Experts of a small language model.
Training: a variant of SOAP for the experts, 435M tokens, 9185 steps.
Below are experts of layer 2 (counted from 0) of a mixture-of-experts language model. Rows are named router (the router's row for the expert), down (a neuron's output weights, with its number) and show model dimensions 0-95. Each number is 500 + 40 x the weight over its row's rms, rounded and kept within 0 to 999. Numbers have three digits each.
After each expert's rows: a language model's description of what the expert responds to. This comes from a sample of Wikipedia text that the model never trained on.

# expert 51
router:588567507481488493454510528452484516548496459546523518490503495458476492498514487473485472436511513534518517519449504445523407501475560483428522470476474537510500498513524604497459511573492451470464444434519513485532524523525417575502553584574534525500509574434555511502471463506437571509
down10:566467604486525438505421536541511496546490430504512515527468526458430527506459511513524498539470487475525562495519444595537541484507532495488535509537413522537493535550488540415572493527528494485524566480502538468478489496538437502564464455577500395484484468509451530510486551509517482511
down11:512473464512482457473531492531515467453459583534531450486429532550539555503492494512510458417483483462501458500495437455530501545477532516520523455543555528411496506465537510485527460498562460406564450472540542536458469436515503502536527550555447505429520494534488420463477526491575425504
down12:496472508569491475507500444516553521569582485440553490499597455506565482502491559533574479542469507532487516464473501508596562515512512462506503430551584479491477529501486514504493552573461487499468437574449536512427498474495528511480572501521512509448520562408502484469541470498495517477
down13:445498577482453557542493528531584466513540493519531501505507498548468476521532465465454513525527448524522504450509559536502602539530473540554460418450464499569490542506527530568483472516561470507464570456486469562460462527538515470499446528421485441449528602464536491465500503514528496500
down14:413451464512495491522534511505488489550514378511436519529465505598527534454508538517469461444489504470519461452465447487476498529559507587500520462508513516486508520556434487542481514506598468514517454502421536475569480497530517470499536559403544481573538512498477520500472478514557537470
down15:470479531464446474463493513429490523567549514486467505525519542510578453515525515481425531554498529584492516513507469509509541492499518465528537452443523512488518442471425534450445480580524500525518423471510500515430531383450498472545477579477447486438502555510554476484511485559437509461
down16:480478570448458521487483528489465564421536503465556453496479516567512512553493599505495464523527467540519461518519470490589561547520499486541582483507517450494550488547516499480514516486448536516546487426527549432392486441434564516516465428485519477465483471523471527498486462453538460478
Word-initial stems. Opening stems of words later completed by -ing, -ed or -s, such as play, open, st, rele, cl, plus en dashes.

# expert 19
router:532497535539535503454572434477516488458540546478534429537520530500532437462436436565457510499463548497499476448484509429498438495558527535490529496547554514418543559532573547414467510521475470506473517536531497509543510543503529465522520587485564505502489457489477500477527438461488599494
down0:395543536483426397526524558432494537526561501517528496485505465465490563528406457531477523481543491491506555541489462489547531543567494549442506533486501502463480444524502455476511492397528498524484531461465553432470532510481452538475546529443509535497524542441456446476477521455506465503
down1:531489482505527503579510536582504538441479477537480545514448464512505496539485425517537433456509463551551487531494473540462509518553512509560492442533486527435464483519452465509501452491530468553501482561498563591429528606381466463496479472473487485492520480524507527465435527521449494450
down2:475498500459568488515474486487505507466541491524469501575514506507507521500520576524472518503458517451474478519571490439567574508508516451516533546508527523484541558509556472536489495528443516500482461499531536545514565604534520593558372498485506511448471548480493532457510457428452413463
down3:524517486547524405420598502520559485527596483536499490483506491449435479488505494493543530495529491485472481467519553571533501389502482490482469435506462460486441535514562534423499528493558549426494536485510529513561498433557490430494439514494525461487531515468444508518510560491520518471
down4:535519427438546454494531410502490513535571497457475543573533480452459511495588512490419503470526453507468491470510455495484456460553506522546563496504565498551510473547571474457477478558493459502427493537501545574532549460509516470496493503465488457519456504475534521484534447440418468432
down5:465502533498509505479495481542467495548476495502539473507508484549562413489540557478442453477494485494492527456429507504461500586429574525452516550499503454495533513504523513460387490561448439575504565502527457499486577556473547516531457513581489512430472527486517494541536446419492516500
down6:522478404459549550503525535428490462488457545520469469506437535557480489447447491470488547549489496494442492509525496494449496460483476562451509543392520554547475470464508562519501432474534540548521557436534488526588569465497520516491520477541539465556465480474515548557511482499571493554
Inner name pieces. Word pieces inside surnames, foreign names and technical words, such as erm in McDermott, z in Piacenza, ch, ine.

# expert 59
router:574535505512510479463511548539488480552506507563531455438517486471439457463454508607485492524549513500510471486412568476492501508573491510453453510540473468515499500479589529493496519523469458472463448434573459459496421522492518610507538503505553493527532486464500482565484531511552567551
down11:540529574514442480514485486498553471543517577520543475494477394594498485487492478514494485484506395512506504478568487542447529532493487487497535471516431481535510486511490440546452504584505464496527452442556552405433495544487482538527506499509481484493553482506522513532474439596512533431
down12:562443512567539460473516433536473521497486509466381467537531439489516478499456526447450503496459501587566550488523463519535566463453550484479539531522516507569504574426497506429557486406467463511501468548527515490511553486521498482441512537458476493512511439515515507453485497423510480476
down13:541487493542553448546501525524494461534480444532526383494551408588507484436461537546489445553501533529508502520524453529545558534544532542483533477484460478523468491426517557520481502466497488548511500490531544496476456518447521546540509467496478561465498466441426569537471494530561470420
down14:475452520515541513497469520550543545437507500490469481496514538506516484508415497544515521503607494437472586440540495513493423472515427493458539523532538579514438487537498461563498564490493549441510549468465517390489508559558494506466492438484462479507547473476524527519516499592489533535
down15:410460532502501457480496422530473504542574486534556524492511514594519466618496493445448477533494507473522578511479481531472457544518506499501494570555455532467464529465491500493483470540497494467472403436549507463515487469460533567530543550464513480506539448527517446542514485531428548550
down16:543535474436467490498440558484505494462537483495487558442507486476498589451507530476448471499482439550452498515486501516436434465481517489540509564487502591514435470504443436519452525481532525533454546467432533457518489529481494383587457436497482483494559502505513488450503460520497418506
down17:509535482540518517501533520495560490534499506465465511461490506462501511481545519421531497509530454525440439480441536531532520463585489524494547541509431565462539560538488467567429505503486525540468489517539530470508548588460542515497547582510459461531455476569467651508495490477499531475
Heading equals markers. The == or = signs closing section and article titles, plus word endings and periods right before line breaks.

# expert 56
router:483566526478457563504470552479428502506463477594475550501508512451421547473501460519564445523442530564458566500500491406499476467484539518522507500475456425533481482510481496519479552556502482512526544431415495458502487452480475497512420558504492514469507566462514447535513560552553529524
down0:460476520495499500522550491546586518480461483512488451575501455520553506487520457475426467454519448485531472560575516530501516544444610518529446461517487526461542538450498534525496493484555475441511520526516480577426473496520554453489513426426460430479442470553492497440499520439482462498
down1:494452463521407459503503415457484472517498543446449548552531492495500460483443531490526500493487492473553526478510487556433510507548465512485493493557513520501550435459476566520538586567506499617462481547514471455535516543474571531509545542483399464565518481490535575499513518493535515501
down2:478500514464545502498447522499456448517488474458478502494456544485569566572482528481448552405457606504524555517509571519479514489480567494479546540461507488423556567520493530512512450451428486517448547540480570446507501505559427517523481468439494551499467566531492444514521504523529510483
down3:428513500572416500496450523518505504506437473469495444507475514488464480487501454520460458502556507525472568516481518516545458541400499484559500502469444473465532506550525549550507474489553464537516440443428554545505470491582552530562485538506502593390505465460530494513506475491441480519
down4:502555497491450487550492477537491463533448532494547492624511492493439541524538507474427497516548415560453555430542506474543520500516534493517462476489465552486494502528463515570535443479565460505479505481496466506481538544396508528510528472529510512482442479581467582450563522558456499487
down5:514483517488502517566495529533493547531450426543420544437478492516532543510529509511442481485524549482432453531534505561549532523526560508556459551372519531485493501537492451475427525540469527490514546533475510438502517460451519529445449504460464549487511516501567470464511407486501494411
down6:520468444531460495511490514456556528422534543422506445554468557498434492509534511491505497465439500512586400534577502518579563520538506510538440474507438531489503458503486530480543535509463463545577493551522503504442493481496463514516485463513578519550417510468460479441515480444513465527
Capital word beginnings. Word-initial consonant pieces like L, P, C, K, T, St, often in names and places, plus up in Cup.

# expert 8
router:492490526520530454465579440541524506605472427479577461540570494512537544490436535536491534504538547478485441504436529457464490450477445534478511503594489527493540441509480522486506567472470468433449503531462418499516513464551440526487559538573493493531488472507479481473545492527484561505
down7:534417427516512445570528494484473477512534472549506548489468502463575474500545446461521459446534563526524548507491483490491486443492523544500464462478516529477509507508456520390518569475455540462512472477534565554519481503499534481500399552445486456414554485491534567511553501506516414498
down8:476431498479512531527534532496426475547483575433526537457446488363433503563482517505517516556472468499485538449524483434468530581510488429494510524520495483422477549446467476482526526512578441471540494506531477493536553488423441490516493495502438517508484484479471471429566491493475507489
down9:504567559516483495474475524495457535559455475522440525489481450510464537472473474510483448521574493486499458571609462530520433420504514551467520541441490530515533487499448451558485513484485583536499497499439494554483481579522479436528540463524507478520497494472424448546429468490502524592
down10:510476511535454464494461480541510513469479534463537536470514525539523535521525478503523488530517458471421464501523522573566503491453431560451519559462466535493515510493472502560544520479502388461430491565468518508468464559527458470560433474544472506505450488511535535616531518461566406515
down11:551452502467514418506516471546492455501488547486511432485469435467505494480540442557499443510505550587527505500464511481521566440521506506579478498483525458504494572488431537502535449536442550496520416486486454511486460430502511497510467547539485530465493427475449510558473384480565465503
down12:504565563490499569540540530488490508488528521486540569519475519472495512504470500517531431469440459529390519548551513493515576469436485566524482505500475398572434489542511522487549532498477509506464505437503530511559569514518537491588428483488496449480465495546419454476485533545539509492
down13:430552524472502480509540536467528483438554502539447483498446543480472510480575456414536563501505514471553480468468446488503466485474512484490604502514521558448508514567442491532532421506467512471543476518540472501590464491559521502502497533437466520442497450525593505458577522499522559480
Mid-word consonants, brackets. Mid-word consonant pieces like v, f, x, h, z, plus brackets and slashes in chemical formulas, scores and editorial insertions.

# expert 26
router:535475549566464570458450552442456519503493540504463521482510460478517499486454464457518452520445519537487550574547500446535547554455541493514530447438469563527458431497569484538483456532433551518472516434446506530469480446531470532537480461447491540488579550552531450512432546510511503503
down0:499528464460572520482472408414543548543619539472451473501468524520533470559546506468417530471492532550460573474542526487540507514488549452529536499512572571456477572536497419518495482523509508467519584478508467543548497490487473466525482476488445447531505476492455511464520477487481511544
down1:513522416545488476480517496458519530447493484464466493468455487500517556508480503573452508499495460454583489478529550521453501540515459598493472433488564486514605491479487512461525480473502559521440469454494430531494503589584494538468542601546483490551483490552482505491482445551464541488
down2:515510447559511553432476514536473447564513529545492552522469548559426431509485467499473599526525479500511490432497477445538509474515574518535515558539478496518557508540499493435480522486583450475539532527557494486411524482583523511515496474518532496517493538414544550528440532462470535467
down3:504484530443477480480520538587432489480445436520461509505490420557521511456523447522460452545454510473549496535457523498541452528494479516507595511499484537562501532534433540468511502529536578577501471510482557464480427445521463464479546472552492534435550535503437523473517520407525470484
down4:446509458537603471423452527493550511495570494518455446563529567468518461567448522463430553543481451491533441529539534498482435480475488496520495574450477506505533494465503494534482502472527497499493478426525503531483423468451475530541490492464518531485557549479486518508481547522458371527
down5:491556454527507495529489529510479526545470516527454530446482522477518498531585484505483537468462423552524525484534552509512479521482461435443478530558545495545454517472490491482400534488529539540512511586489536458507527570506447488502508383544461526489455451442531484555570506465457566419
down6:595447368492545557479456540555517496483516459500570556451487490532504492549533555524467543590441556503508532528490493475451440476554484564473472589507525447456544504553438532448487495520498492472461494514463482515458480493493527492485540561485502418512497556478488497521499479441497490485
C/M/P word starts. Word-initial C, M, P, B pieces in text and tables, e.g. campaign, council, Cast, Motorsport, metres.

# expert 36
router:498525522551478439568524550471458547574498492557529428480521463479477474463435432500513480488528504487465481563465510459510423481538484503465476549525500442515547553504598550517511586482510463493461475465472505498495481562488409507503454515517539522493488535492445492484509563537541627536
down10:503530480526536495518500525456529482567406532518438594460504499473528517442523589538550464479538506429576525482489525518517561507502482546517561425514424519434481537503540478519496520545540528497545537514427539539483539474459509500468503472496571509436530535546578542476468546534468456523
down11:527558533438513502478494514470481417454536475513500498506574387494553491478500529490526503474463549443488484551527498532481596536444464547490457498491512476414482443569614540519503458536430498536466547460521501535474500514479526541454556559452490492484528531523509544528486450563531525502
down12:471515469471481509453496527450548538559563496480575468503530476447566512491457443469460444536591464489553582522508451480461469538476456433503519556491488488537505471502553531537427462518550476532497494501504537458571615527487430452558497470471423479508489509507505477440449506526488529502
down13:484509554511502466540555437565546457553510528429458435543502538445494556511431427464509500508510506525492480426422521480558511468495551529449538503537527425487519464475496449572534581520565562465466426543507521544549529463497537519493513490471510463478540476490409504497481479463491459476
down14:469451486513515473495545545482482468446544497470503520480416554521507489487482530493620478517525507473530493449435553534471518444470471467456501562525473544468532523475432565529466488501525471452516520513406487546528433606457523449572424539466457468479499428482490489495487511504474434480
down15:538592584431556461549473578492456511560465467466421488462451486528531496520493477572510488513549525511530482559528490507559479552500456517493470537438476516449432531466485538539548502562520478482509463472419530516466481477395449469518499473485467476473466518496474540551510451527566478466
down16:427468465483416485522569525511498478601562506475420502466510498441475433487449433549491398502518475481501509472552512485478480467448541507501537508519516473564496561509520528565490510493486489536434538545484534521501515555473517455544456564556495456510560537456502534505568502581520537466
Mid-word pieces, hyphens. Hyphens, en dashes and middle syllables inside words and names, e.g. pr-ic-e, cr-ic-keter, or-gan-ization, Comm in Committee, St-ill.

# expert 21
router:581521498537512434444485442521502475585442481575521496535529484477496479474454549611466591487457548481529526589516555507504502536518500438516442574486475502459529442511555486523532516505490469501452462451467520440473477487493525474507476530527581436503534539521533471495482503487452566538
down0:460482441488470450481522544532499540473529507556527576447451498543475514481550553488537462474580465504454531514478520516505486510517562571542499495431461487494468522525528534553506481446475508539508471564483586507468511413465466532542516610457428565494533494483506432538505528539444430511
down1:525520561498479466437436487516441507507481491396551518503520488465498416426455548445539498542490507496527469522492462510471533505508574483464516478543494454561454504533454464551398417458478452455533542498556554474552487512459477601464491497558479491510550474486503544474480498546453514489
down2:415434425455511496422443460502610584428558503526462584501527475547495436466458481552470541543482468502517548460467432473486460456501500484489525521428403519522497495481477503455470463476473551512496469473490503511516475491494492499463526540504537520428509446499576528478506484518466522506
down3:492521564552464406507468537476501467501541532539553563555499504511529433515613439452493450462570463545486406506489502494421510531477508522500482459571472483510512553485463463486558493471470550435479447475467489561537496527475505545520497452483547545543488540450562510574518515505484479509
down4:506467487525458482580470442484498523422554566490436511504592461531496466484503523503418507438498543523471496501478455480493478460405443471532559545506536502436615567463542449472524558525538532501495522483538490531472522541529494524445431496460491484539500456525503528509480493476518409481
down5:562435579501543513515517550559498463488467491516504538485516457535504476531510559535487490586487523507515502460554460563480553504490464475426505503496499569511466542488447433488504503460466507490479526460496523569423549474508539370571520497560517563493569546547483436448502542463500516519
down6:428528601543525500488455548468522564497465509469488522474463473540521524545523501436559473455530495519571556459473578463536521509529551421450510514462493541463511538475584452531513512500476406533572517553476537451529537507504443463549537457540537478514571495469447492482532529519489472475
Sentence-ending periods. Periods closing sentences before The, He, In or a paragraph break, plus some commas, capital initials (H, J, K) and decimal points.